Experts of a small language model.
Size: width 128, vocabulary 10045.
Experts: 24 experts in each of 8 layers, 64 GeGLU neurons an expert, 1 pick a token, a softmax router, a shared expert of 128 neurons.
Training: a variant of SOAP for the experts, 498M tokens.
Below are experts of layer 5 (counted from 0) of a mixture-of-experts language model. Rows are named router (the router's row for the expert), gate (a neuron's input weights, with its number), up (a neuron's input weights, with its number), down (a neuron's output weights, with its number) and show model dimensions 32-63. Each number is 200 + 40 x the weight over its row's rms, rounded and kept within 0 to 999.
Before each expert's rows: a language model's description of what the expert responds to; "comes before" lists some tokens at least twice as common just after its tokens as in all text. This comes from a sample of Wikipedia text that the model never trained on. Tokens count by the router's weight.

# expert 9
Main verbs in narrative. Past-tense and participle content verbs following a subject or auxiliary in biographical or plot prose, such as released, played, caught, contributed, offered.
comes before: "to ", "the ", "in ", "by ", "a ", "that "
router,246,187,172,213,234,189,195,226,161,196,244,313,140,206,160,241,187,150,153,252,220,293,133,163,190,197,165,220,206,230,223,205
gate0,199,184,138,226,299,184,109,152,178,203,203,228,185,162,147,249,214,183,247,314,204,157,272,217,154,201,165,177,224,200,180,112
up0,157,219,208,190,217,212,199,203,182,223,228,200,209,241,194,141,172,220,173,180,187,228,151,260,168,174,255,201,241,243,232,183
down0,247,290,174,249,242,181,178,172,254,154,174,296,192,189,206,208,255,192,238,177,198,225,151,181,212,140,178,243,218,231,279,164
gate1,202,194,143,75,249,203,255,171,196,224,222,188,235,158,223,191,242,247,217,286,242,203,221,261,223,238,168,147,134,183,190,258
up1,191,145,193,293,146,170,235,168,147,161,198,212,161,220,206,191,170,154,289,213,200,230,148,260,297,184,177,151,243,189,184,250
down1,252,121,224,129,155,194,147,224,196,241,244,272,197,157,206,179,255,169,207,131,171,235,216,259,259,174,158,238,193,181,162,169
gate2,144,172,148,191,183,202,243,203,209,215,226,252,167,177,208,133,200,153,259,293,174,189,167,243,142,209,211,219,205,202,299,226
up2,212,191,149,172,146,208,158,157,183,134,122,177,110,221,227,218,161,175,169,179,210,190,191,230,211,199,174,167,202,210,163,201
down2,141,151,266,176,181,193,214,189,203,207,240,139,148,192,234,176,185,237,151,120,222,197,274,185,169,172,249,200,120,190,227,163
gate3,188,171,173,166,147,213,161,234,92,285,157,185,126,230,200,179,196,209,211,256,218,220,217,216,157,186,228,241,244,265,183,249
up3,221,325,178,211,195,287,191,186,158,206,233,265,185,182,186,166,157,228,224,258,278,261,197,260,178,160,197,236,246,213,215,200
down3,167,166,110,111,210,202,241,217,228,239,193,225,123,155,192,177,142,129,144,170,189,197,193,213,201,227,154,195,188,202,243,238
gate4,215,162,249,182,182,161,213,188,263,187,167,178,189,231,251,213,267,171,128,263,186,278,194,193,148,200,172,242,233,263,179,193
up4,221,166,186,135,192,267,170,229,177,283,184,210,263,231,182,214,273,224,236,215,238,188,152,220,170,168,82,149,146,171,190,211
down4,226,202,245,201,185,151,205,238,178,155,250,184,187,216,209,148,150,180,138,172,196,210,173,223,239,189,256,218,221,166,171,266
gate5,123,214,244,141,229,234,225,215,123,196,242,147,157,225,157,190,262,145,236,242,178,212,291,222,160,167,205,221,239,180,243,140
up5,238,185,176,251,226,202,253,180,202,178,176,250,166,216,165,202,223,156,201,212,229,202,167,111,202,203,175,228,126,197,278,82
down5,214,283,134,191,186,205,166,186,191,206,184,208,229,164,241,196,140,173,151,216,179,125,180,172,264,237,167,196,168,115,196,208
gate6,235,223,191,185,160,127,230,170,233,202,149,161,128,89,218,253,204,125,219,194,155,204,203,202,258,215,212,189,245,166,193,271
up6,177,217,197,237,238,199,193,196,234,179,203,196,195,240,169,99,150,203,229,182,216,173,258,261,92,152,149,236,192,249,185,164
down6,244,200,128,295,136,217,129,149,234,229,197,274,228,183,144,209,107,142,157,192,213,200,223,203,150,162,236,260,264,183,234,178
gate7,245,163,193,231,225,147,226,227,198,209,206,264,164,168,185,141,259,173,229,115,181,217,227,205,191,219,226,174,146,254,233,286
up7,256,182,215,243,164,255,208,140,300,185,221,109,149,111,234,203,256,225,127,152,148,221,226,158,195,189,207,208,217,145,160,248
down7,242,132,165,206,198,218,247,231,165,170,210,169,136,278,182,167,176,226,157,131,167,127,210,156,265,175,181,155,164,192,143,246
gate8,202,186,206,154,232,237,151,241,216,152,249,239,154,218,194,232,254,225,267,204,250,168,160,261,248,207,242,212,193,193,199,196
up8,275,161,156,270,114,184,190,213,179,197,123,201,222,175,158,244,197,227,237,210,275,200,210,196,213,263,253,266,188,249,106,231
down8,184,225,226,176,201,194,173,225,257,65,293,237,220,159,165,198,210,240,246,147,164,165,167,224,150,139,204,106,227,188,235,192
gate9,147,215,211,184,218,285,219,195,195,198,213,183,215,289,227,302,164,250,260,212,190,236,219,168,223,189,151,265,258,198,194,156
up9,172,194,224,251,179,245,257,136,207,194,201,219,177,152,164,146,229,155,200,157,172,234,157,243,131,200,263,189,140,264,192,166
down9,165,242,253,222,239,214,125,226,198,192,192,214,225,213,218,191,145,246,221,255,140,268,230,213,295,222,216,203,173,176,208,229
gate10,194,153,198,251,231,200,200,201,181,158,275,205,164,149,216,191,225,194,202,125,177,226,205,180,169,247,227,250,204,258,154,165
up10,317,202,206,138,223,205,194,179,241,230,186,198,216,125,104,195,157,143,245,255,184,241,161,200,218,224,226,187,159,186,173,183
down10,222,218,203,233,225,217,203,240,197,183,161,188,271,143,236,233,222,194,257,272,180,250,130,208,266,216,145,208,205,141,186,220
gate11,231,252,210,215,241,59,187,206,274,219,233,250,215,173,161,198,252,241,172,243,228,173,179,234,188,179,147,128,207,185,133,230
up11,145,143,289,249,190,144,179,258,192,244,142,261,191,268,232,183,214,167,167,213,136,278,197,182,135,167,177,210,153,239,175,166
down11,195,272,155,267,217,143,204,211,171,202,193,222,181,168,208,256,151,204,190,147,216,133,233,182,225,149,186,205,141,156,202,142
gate12,154,182,221,243,182,306,225,249,109,207,235,250,171,246,200,134,216,249,179,236,137,257,245,231,194,150,190,218,196,194,193,252
up12,232,231,265,234,235,224,209,125,196,180,178,143,196,229,199,190,237,206,238,176,191,200,256,162,188,243,145,264,221,216,153,194
down12,132,193,175,253,247,124,163,153,194,169,199,230,231,135,201,222,183,207,215,187,220,212,152,231,155,156,212,167,208,147,225,215
gate13,184,131,185,240,203,222,134,164,203,183,226,180,227,218,198,196,155,202,205,240,244,249,178,169,220,217,157,180,141,184,283,206
up13,155,89,175,210,183,153,234,199,117,218,231,191,201,178,254,198,88,209,284,191,215,192,223,183,213,209,167,136,209,192,192,152
down13,240,197,138,187,256,261,155,200,228,165,184,212,184,247,191,250,215,191,245,166,163,212,206,261,212,176,217,190,216,197,224,162
gate14,155,209,162,171,183,230,210,199,180,203,207,197,154,225,133,197,152,131,242,251,214,168,155,166,188,177,141,227,147,242,163,249
up14,176,210,170,293,171,182,174,200,177,152,217,265,175,138,153,270,155,183,218,258,204,188,98,159,210,177,185,190,272,271,186,217
down14,200,146,258,231,167,216,219,248,254,160,184,193,216,251,178,131,120,143,218,81,223,146,260,212,168,212,234,227,177,164,209,206
gate15,158,223,197,207,192,158,263,162,142,196,216,186,149,203,171,214,167,101,177,190,213,199,172,191,237,200,152,152,157,125,230,246
up15,168,184,180,238,221,154,156,202,110,293,229,250,184,189,165,230,239,200,268,223,180,182,204,214,265,224,168,275,192,204,134,186
down15,239,213,247,206,185,117,156,207,162,175,174,189,226,250,212,264,150,217,196,192,233,248,175,166,204,223,176,157,166,205,223,284
gate16,140,249,293,212,243,178,249,196,183,267,238,219,266,258,226,241,144,99,199,185,285,189,176,154,247,158,183,212,144,132,245,235
up16,193,225,156,261,137,225,233,174,226,229,187,202,214,261,138,258,107,209,194,192,264,209,122,186,249,224,155,169,166,180,151,220
down16,155,125,208,151,222,184,215,201,225,226,246,221,115,90,159,109,216,138,163,203,202,194,179,258,226,225,176,255,217,249,227,275
gate17,242,168,244,208,148,213,179,133,206,164,179,216,210,279,202,263,250,182,226,212,198,252,258,211,238,238,215,258,189,283,183,265
up17,190,112,180,116,193,217,196,289,134,188,227,216,257,234,247,164,190,222,206,230,309,201,182,202,187,187,190,132,263,170,223,267
down17,189,165,197,211,214,208,196,168,157,174,186,154,227,200,127,258,333,200,227,204,187,182,221,202,172,179,238,226,174,261,154,212
gate18,140,135,210,182,231,179,198,226,205,156,232,162,184,208,201,236,157,199,192,254,237,255,175,224,221,193,261,206,133,179,306,214
up18,227,202,184,226,153,170,221,225,129,195,163,249,149,206,239,211,211,181,183,127,190,194,262,262,131,190,216,211,147,282,173,211
down18,172,215,221,199,224,182,210,180,156,285,226,213,228,206,218,195,253,186,254,260,185,237,183,241,184,169,181,180,199,164,229,192
gate19,146,126,248,213,184,176,156,131,187,232,234,246,279,257,197,255,182,246,230,213,173,238,164,265,227,207,207,213,227,212,189,294
up19,149,218,200,135,140,193,246,215,173,150,247,272,269,215,249,200,225,273,218,239,158,210,187,252,206,205,238,228,167,165,219,154
down19,227,234,197,251,157,167,254,221,146,197,177,175,243,194,184,89,149,171,156,247,209,181,202,126,92,141,200,150,203,155,233,193
gate20,109,187,219,161,254,203,173,233,194,256,216,166,117,285,216,146,226,174,244,270,200,225,151,216,205,128,163,141,233,195,179,184
up20,268,197,190,205,190,123,200,154,278,153,181,257,221,184,212,161,208,286,183,183,209,164,252,190,208,245,237,141,227,233,240,221
down20,151,165,203,200,241,217,233,215,169,276,237,121,192,191,183,186,197,253,185,177,215,198,203,228,204,198,198,189,187,159,139,191
gate21,167,255,242,264,220,160,242,259,213,226,182,225,137,184,233,238,239,143,132,216,151,182,171,242,236,221,213,259,166,254,220,163
up21,166,182,240,223,178,164,280,180,247,167,298,250,155,214,162,190,174,274,181,192,249,148,211,210,200,192,107,188,181,184,195,271
down21,208,271,228,222,136,266,232,242,231,250,202,263,185,183,234,213,233,200,254,267,174,211,220,227,249,223,225,174,243,188,147,192
gate22,211,115,190,234,149,152,194,175,156,186,155,149,141,228,212,230,178,286,226,176,148,181,252,240,167,177,212,154,170,149,194,220
up22,236,166,151,178,251,220,243,192,153,201,209,156,232,187,188,242,112,271,231,194,280,122,272,133,186,210,237,185,114,248,209,292
down22,239,206,240,216,202,142,205,199,143,152,202,149,182,169,237,193,187,172,172,228,205,230,233,235,198,277,172,175,207,120,244,192
gate23,225,204,228,217,174,198,233,191,175,161,179,253,264,170,162,187,221,154,191,239,123,154,161,170,132,191,134,267,139,172,153,224
up23,170,192,224,185,249,221,266,195,243,211,236,226,181,223,219,223,171,178,146,162,200,187,242,208,207,174,225,214,227,206,169,186
down23,219,194,151,129,177,177,263,182,150,157,135,185,230,168,212,182,239,217,167,209,236,216,167,194,233,238,253,238,205,212,241,209
gate24,181,264,251,222,180,193,210,175,200,143,234,196,206,242,153,201,118,243,216,179,253,209,124,161,210,229,223,173,256,263,199,205
up24,156,244,209,137,189,234,216,178,230,146,127,198,171,229,172,232,151,181,234,176,294,267,192,282,225,221,170,255,170,142,160,199
down24,231,243,194,183,152,212,197,221,101,221,162,212,274,176,163,143,228,232,146,190,137,236,247,199,185,209,190,260,194,210,192,197
gate25,263,216,235,168,212,186,278,226,228,229,251,186,147,229,204,158,234,230,237,200,152,195,189,197,183,154,169,190,238,221,267,158
up25,272,194,201,138,232,200,229,119,215,203,195,213,208,170,148,255,238,203,239,213,248,274,218,206,233,214,241,243,149,161,265,130
down25,190,191,220,233,192,199,176,186,126,191,188,294,171,200,193,209,263,181,165,260,205,143,181,242,133,208,192,277,136,173,278,208
gate26,165,276,224,220,152,224,168,243,263,195,233,172,185,231,223,231,150,184,198,216,115,192,228,218,198,190,221,203,224,139,273,212
up26,188,191,151,223,168,242,213,190,192,211,175,222,253,130,156,285,217,213,156,227,148,159,162,202,171,165,221,145,144,182,187,241
down26,218,226,174,197,174,201,188,283,187,208,286,204,227,166,157,219,144,199,192,158,248,214,208,214,236,193,243,246,235,244,136,144
gate27,227,227,204,216,249,232,190,207,213,138,220,210,226,189,196,156,200,162,127,220,217,137,174,156,223,247,235,167,164,190,262,217
up27,209,284,194,175,194,237,211,157,232,150,261,191,222,211,206,221,150,306,290,169,210,173,219,201,174,163,211,226,151,219,192,174
down27,229,158,212,170,187,184,211,175,251,180,217,198,173,273,137,262,192,134,217,158,181,225,228,185,196,158,180,214,179,201,224,167
gate28,183,159,233,197,233,206,222,97,212,211,195,221,121,175,186,241,272,196,200,251,295,254,189,184,200,169,163,230,207,185,197,223
up28,298,202,198,213,146,163,162,197,166,174,185,169,317,243,144,168,235,220,197,211,237,152,157,244,176,168,170,178,191,172,211,264
down28,160,180,247,125,241,200,136,149,270,190,176,215,189,157,186,269,163,215,143,88,207,162,170,232,247,160,151,227,215,119,245,152
gate29,258,212,171,200,149,205,207,257,158,213,194,202,194,169,172,68,157,207,219,246,276,231,213,154,183,183,218,164,177,175,241,262
up29,237,219,185,193,183,246,137,118,204,207,223,232,164,191,272,135,157,235,150,190,190,220,182,264,200,264,214,171,266,202,227,190
down29,207,232,244,228,188,151,208,259,159,129,159,139,210,247,153,191,239,180,221,232,261,238,187,118,179,127,193,161,200,240,203,258
gate30,158,191,175,230,201,205,143,241,216,239,249,183,262,178,94,164,234,232,193,205,220,235,237,150,189,176,202,196,116,180,183,187
up30,190,206,168,181,262,199,200,182,219,165,227,223,168,134,149,242,240,192,171,220,180,195,238,224,202,221,200,145,180,223,171,78
down30,249,184,142,198,185,198,206,149,245,170,142,182,170,149,144,231,152,207,181,187,188,198,194,239,210,254,176,181,217,189,198,168
gate31,226,263,185,181,278,191,249,194,178,186,151,221,184,235,150,251,237,183,159,235,243,269,144,143,185,203,207,256,118,222,229,182
up31,236,167,242,165,235,138,198,170,151,221,223,278,250,210,162,135,239,206,259,89,173,228,176,192,167,152,170,250,185,223,171,253
down31,227,119,253,152,139,208,281,273,216,192,163,232,189,205,171,236,216,203,92,218,208,207,260,263,208,185,196,136,265,280,187,209
gate32,233,196,179,230,212,181,250,215,226,231,212,179,287,196,216,216,263,264,244,255,192,258,196,137,166,231,205,264,161,122,266,279
up32,185,155,158,163,145,207,154,235,156,221,233,141,198,227,173,144,165,238,220,252,246,202,155,188,220,208,212,119,130,175,217,110
down32,253,237,153,242,249,233,207,165,200,169,190,248,168,199,195,211,220,136,195,184,171,176,201,195,182,241,188,206,245,192,281,165
gate33,235,198,161,226,329,187,170,164,253,147,205,255,145,133,143,197,202,155,194,155,238,191,205,187,243,196,184,158,138,223,284,138
up33,184,150,177,224,161,211,191,175,140,295,182,224,227,248,230,173,169,211,262,280,205,162,162,204,204,183,195,226,189,176,222,190
down33,206,172,187,284,202,183,168,197,191,172,149,195,179,170,200,210,181,197,264,191,225,217,179,99,191,238,271,179,192,164,240,189
gate34,239,226,145,242,228,267,150,223,147,227,207,229,165,225,200,208,134,225,160,145,187,207,186,149,204,123,214,188,167,256,233,202
up34,166,219,213,181,213,227,224,156,183,205,195,228,123,224,139,141,208,142,240,219,317,200,120,232,193,219,227,155,204,224,177,220
down34,187,178,197,200,168,99,208,223,179,167,260,188,246,221,130,227,85,231,198,176,200,111,221,88,151,143,204,225,172,184,188,178
gate35,147,213,236,215,153,218,294,226,248,183,229,211,193,178,212,216,271,243,248,201,202,218,209,198,176,186,231,202,159,163,192,241
up35,201,223,189,261,284,215,175,215,193,169,144,248,191,240,236,219,213,189,237,220,267,146,236,206,182,231,175,210,186,195,279,132
down35,230,219,258,208,190,97,212,242,145,185,196,267,275,156,182,252,233,220,184,166,254,246,203,230,249,227,138,226,229,196,188,234
gate36,187,214,228,105,187,299,188,240,209,208,171,220,233,278,187,241,230,190,197,238,204,214,199,149,257,198,206,174,152,196,169,169
up36,222,192,165,193,209,252,113,209,230,250,160,152,247,155,230,202,241,198,156,241,179,141,213,223,189,185,181,203,217,213,177,191
down36,236,137,139,232,134,190,218,228,241,198,162,158,213,80,227,214,213,211,195,147,212,188,215,277,157,221,198,154,200,132,132,223
gate37,129,227,198,201,185,245,264,194,184,188,190,200,166,174,278,211,227,214,224,206,175,167,243,297,184,254,125,296,224,218,264,169
up37,151,235,180,144,145,183,208,219,224,225,246,148,217,164,261,229,211,190,146,187,204,168,218,219,216,180,150,137,245,188,142,257
down37,188,214,233,202,212,217,280,244,197,163,190,243,191,200,241,140,318,288,177,235,182,146,254,173,173,146,184,249,172,190,225,172
gate38,165,195,172,150,249,252,146,175,242,215,219,212,207,218,127,154,140,168,156,193,177,263,210,186,225,183,164,214,196,203,232,239
up38,162,164,254,140,248,280,203,226,212,246,269,191,227,228,163,245,240,204,164,188,204,214,129,150,312,263,169,208,261,223,217,289
down38,219,252,200,215,183,198,193,288,191,241,221,221,195,215,218,140,192,140,224,294,96,111,191,154,155,231,193,256,199,200,206,170
gate39,274,231,211,186,248,209,232,240,180,175,259,221,246,208,203,197,260,210,140,187,163,220,239,124,198,185,235,173,190,233,157,263
up39,173,221,309,193,211,199,217,270,173,268,214,235,196,206,294,227,201,270,209,217,226,262,216,187,181,138,224,209,195,188,193,274
down39,171,185,261,205,241,192,106,216,217,184,212,214,225,169,177,206,221,184,234,143,187,221,190,224,267,242,174,241,209,175,231,223
gate40,220,212,217,203,202,241,181,227,253,192,255,195,211,216,205,172,222,215,213,184,178,132,148,286,240,179,260,190,229,144,177,179
up40,134,233,245,174,218,238,267,144,274,202,133,142,226,127,200,214,205,191,236,190,173,195,258,198,186,203,146,222,239,197,208,262
down40,156,161,211,181,226,227,172,242,184,201,230,113,171,207,227,195,195,181,195,215,256,292,179,275,273,198,165,166,219,302,188,182
gate41,253,230,201,217,198,186,188,154,219,219,208,165,237,183,140,167,176,214,189,243,245,198,177,212,219,250,228,192,147,171,129,194
up41,188,257,233,180,202,215,174,185,215,227,177,193,172,164,254,269,132,204,157,167,244,220,241,169,154,220,211,192,260,224,176,259
down41,171,187,147,119,237,123,223,288,192,170,256,212,252,167,134,250,171,258,204,173,140,260,158,256,149,272,188,230,163,204,202,297
gate42,185,229,249,148,193,217,234,192,145,230,223,237,196,245,196,274,235,141,193,240,244,284,203,187,184,168,162,189,205,200,157,256
up42,146,207,165,244,223,185,126,192,160,203,200,252,177,145,208,123,193,180,279,191,232,212,248,225,255,237,195,141,238,149,143,200
down42,192,263,167,215,212,125,191,164,206,145,251,224,194,170,127,156,156,177,156,196,220,210,201,197,237,199,166,200,75,203,246,165
gate43,244,180,164,259,210,204,161,244,182,222,274,217,226,262,161,198,268,207,192,214,262,241,196,169,141,209,195,175,149,159,241,220
up43,225,235,204,195,212,179,131,234,195,226,250,143,214,179,212,202,196,198,134,199,161,209,185,217,197,211,280,239,194,173,253,196
down43,166,204,195,69,243,175,217,172,134,188,99,234,217,227,160,192,176,195,204,186,181,206,179,152,201,208,228,164,136,227,141,201
gate44,223,239,142,148,217,168,156,201,208,239,171,237,232,207,230,143,149,165,266,241,157,176,194,240,249,241,357,194,246,186,152,241
up44,215,183,193,208,205,175,168,227,204,211,248,197,197,146,134,153,235,159,223,235,270,250,225,159,163,207,179,301,183,223,189,125
down44,151,198,210,148,173,201,213,207,234,212,222,228,234,185,214,180,282,208,231,250,253,246,246,225,153,176,152,193,161,255,218,163
gate45,190,244,189,199,176,189,199,203,193,244,283,149,169,262,254,190,195,194,223,201,199,273,185,203,192,211,178,169,221,174,156,212
up45,249,198,186,211,273,195,233,199,187,216,212,205,220,177,205,183,253,255,146,232,179,204,219,155,209,211,186,175,199,172,191,209
down45,202,279,204,216,201,174,173,141,214,248,198,222,250,298,162,216,244,165,261,162,220,265,222,213,142,159,232,261,221,172,178,202
gate46,128,199,201,253,225,201,251,193,193,214,132,220,163,190,188,235,249,196,207,244,194,139,182,136,258,198,233,213,82,124,275,225
up46,158,145,173,195,244,159,165,268,191,213,205,133,220,222,159,206,205,250,222,164,209,184,216,166,216,225,252,199,221,164,220,176
down46,218,267,181,196,192,221,208,186,106,215,177,178,283,241,260,199,209,215,202,253,181,116,264,138,218,98,216,214,133,112,162,206
gate47,255,189,136,229,236,203,159,228,177,209,168,232,207,200,199,179,173,216,138,216,289,220,205,157,250,223,144,168,157,163,257,162
up47,224,184,248,211,212,149,223,222,147,202,213,165,240,246,280,272,303,241,218,220,205,191,228,242,201,269,221,184,178,245,188,307
down47,183,212,139,271,183,234,157,204,231,181,177,263,218,211,176,179,140,130,229,210,227,215,223,236,174,186,240,215,238,244,245,148
gate48,164,238,238,298,227,199,108,159,225,227,213,196,194,133,232,235,147,184,198,215,156,205,199,222,263,178,183,194,187,147,190,204
up48,209,238,230,162,235,170,172,146,171,141,152,205,228,200,175,274,244,165,162,240,132,148,142,196,235,169,186,184,164,173,153,140
down48,172,245,295,200,186,199,217,232,156,258,247,188,279,225,261,222,185,229,275,253,214,183,161,200,253,300,174,137,250,120,142,293
gate49,267,169,284,182,157,211,235,246,180,204,229,221,209,261,189,237,219,288,214,160,161,241,280,131,240,122,189,210,156,114,211,249
up49,179,193,206,187,224,194,182,240,280,192,240,256,218,180,129,232,176,169,237,178,226,243,215,196,233,206,173,103,213,145,205,217
down49,194,287,183,146,251,167,269,227,189,184,186,247,248,207,175,128,190,294,212,259,162,205,188,165,190,190,276,207,234,251,195,193
gate50,218,247,186,213,224,109,234,202,225,152,215,228,165,163,227,242,150,232,238,161,164,153,170,265,229,257,294,260,246,162,213,229
up50,166,203,203,237,141,179,225,204,178,196,198,203,131,263,250,270,177,213,233,185,163,177,165,205,202,207,188,204,218,173,205,273
down50,215,226,201,183,157,156,175,248,242,198,127,174,191,221,194,210,138,217,185,158,270,195,222,194,196,191,274,204,242,170,178,218
gate51,169,189,152,224,160,216,202,167,209,241,232,195,207,202,156,205,127,193,218,179,157,190,272,170,188,230,269,179,226,166,140,270
up51,198,217,106,125,198,258,214,173,177,216,189,235,197,181,173,256,142,233,281,236,236,213,180,201,234,270,223,299,176,188,178,208
down51,161,180,239,218,156,192,231,227,141,228,182,188,236,224,199,182,178,228,224,195,200,169,203,217,235,281,249,184,220,141,124,214
gate52,177,153,184,237,227,209,189,169,190,218,220,185,187,158,195,173,190,173,152,280,151,162,221,196,191,234,222,187,244,204,195,197
up52,199,217,188,187,216,251,153,217,213,173,189,222,179,206,220,212,234,149,215,244,194,243,192,183,210,162,219,212,217,187,242,217
down52,234,220,201,188,147,173,200,189,248,166,216,201,188,123,206,222,174,209,186,235,244,224,193,219,176,140,173,231,241,258,199,199
gate53,171,260,155,310,221,235,177,257,218,154,174,249,160,104,150,168,260,215,263,234,177,136,223,104,218,183,189,186,155,218,176,185
up53,200,226,217,156,141,248,234,213,197,169,188,160,187,245,164,194,175,257,169,217,223,229,235,224,208,191,302,164,173,185,170,208
down53,222,170,176,104,196,275,244,156,182,172,232,170,154,214,246,192,208,175,182,151,266,152,162,139,245,236,222,279,182,196,209,203
gate54,259,170,158,196,230,199,267,211,200,221,254,180,218,225,146,186,273,184,169,193,148,252,193,125,162,209,165,287,231,235,154,223
up54,233,136,232,149,147,215,189,190,255,174,218,213,193,162,229,173,206,238,225,207,224,174,195,251,255,256,209,205,270,210,188,141
down54,252,133,199,216,179,168,192,241,145,201,171,160,196,259,216,203,172,168,192,240,239,218,223,213,213,218,278,211,204,169,134,275
gate55,304,187,189,182,160,237,177,266,181,199,238,254,234,184,124,240,204,221,202,227,248,188,192,180,233,247,134,158,182,215,166,165
up55,221,128,183,220,99,236,141,203,188,218,202,198,180,202,154,197,179,203,256,247,206,171,234,261,104,187,249,134,210,216,153,263
down55,190,95,180,235,244,206,233,164,128,253,248,201,216,277,179,251,178,200,230,209,215,215,132,121,213,212,176,198,203,197,237,273
gate56,275,198,233,236,174,213,230,154,222,239,254,200,182,188,245,191,164,241,158,159,144,195,206,138,216,220,243,219,191,193,217,295
up56,177,206,199,341,199,195,179,230,180,214,207,107,210,179,146,141,179,151,218,221,215,250,242,200,191,225,109,249,209,193,190,134
down56,147,195,222,213,232,171,251,220,211,256,152,226,122,231,229,128,205,207,243,247,222,199,273,169,224,191,206,180,193,224,190,144
gate57,200,227,178,165,222,187,211,185,204,210,220,268,288,219,208,225,279,165,232,251,185,171,231,212,219,189,286,260,185,282,207,226
up57,236,180,140,226,186,187,238,234,254,252,222,259,146,103,199,175,237,143,285,200,199,284,234,181,146,223,262,221,217,264,249,155
down57,94,212,275,163,183,168,230,172,154,231,172,187,138,256,223,191,247,218,212,148,231,169,230,174,189,166,211,191,267,218,241,267
gate58,217,243,222,177,198,205,229,292,162,221,181,257,189,144,111,218,183,179,157,223,219,220,199,244,212,208,253,149,188,124,238,199
up58,200,193,215,215,158,183,218,249,194,261,187,250,145,151,211,194,190,194,176,194,237,190,229,152,233,251,185,185,194,167,172,155
down58,233,174,155,150,110,218,192,209,210,205,252,186,216,168,246,254,204,113,214,155,172,221,184,254,112,239,127,193,161,238,194,203
gate59,169,203,228,178,135,178,200,175,167,200,215,183,112,160,196,180,214,91,144,164,151,146,162,191,218,192,245,278,196,192,193,186
up59,220,196,173,148,148,161,201,145,120,198,221,166,194,215,167,186,135,117,156,190,175,159,97,143,190,201,215,204,147,217,166,231
down59,188,150,223,159,218,205,221,284,237,205,165,180,203,165,236,126,207,194,200,136,194,216,215,106,231,235,245,229,157,239,190,186
gate60,180,161,199,214,225,259,189,207,181,262,141,120,187,243,250,216,212,221,156,162,230,286,213,145,141,177,121,160,143,157,231,216
up60,193,161,173,241,220,218,191,222,184,224,181,185,229,160,214,183,199,143,181,205,177,143,211,198,190,217,270,191,195,197,264,199
down60,164,203,202,167,224,189,248,152,295,186,219,152,135,134,194,132,194,195,153,186,176,141,138,276,216,154,173,212,182,219,153,230
gate61,179,238,200,245,165,184,213,310,186,163,228,278,181,250,230,194,171,221,250,221,224,265,190,212,209,176,250,252,208,202,197,240
up61,229,115,205,218,236,253,219,201,188,268,226,212,218,199,98,147,233,227,188,192,244,238,225,184,277,195,199,194,167,207,223,154
down61,285,210,219,247,280,198,177,151,183,142,158,201,197,265,258,227,184,213,172,200,219,167,188,196,218,162,235,261,306,209,242,231
gate62,206,209,117,180,154,165,196,167,246,198,235,146,184,207,151,205,140,174,188,129,197,252,159,247,189,163,143,138,169,138,292,139
up62,194,167,152,242,211,258,188,213,159,242,222,185,231,231,170,192,199,164,185,197,245,205,185,205,170,199,259,226,202,203,164,240
down62,194,198,194,147,201,156,163,205,194,209,186,174,228,202,277,180,224,188,202,263,160,199,176,203,274,234,212,162,187,249,188,168
gate63,218,229,190,234,281,248,183,260,212,200,192,209,160,185,199,132,182,156,115,191,215,230,193,152,168,248,237,238,134,241,185,163
up63,205,220,237,163,166,134,215,145,190,252,180,198,142,111,198,169,222,127,212,227,183,133,210,197,219,216,214,210,150,181,214,253
down63,186,186,185,241,188,193,165,157,164,172,194,203,232,254,155,257,198,236,274,220,269,234,215,176,197,203,257,174,218,149,190,158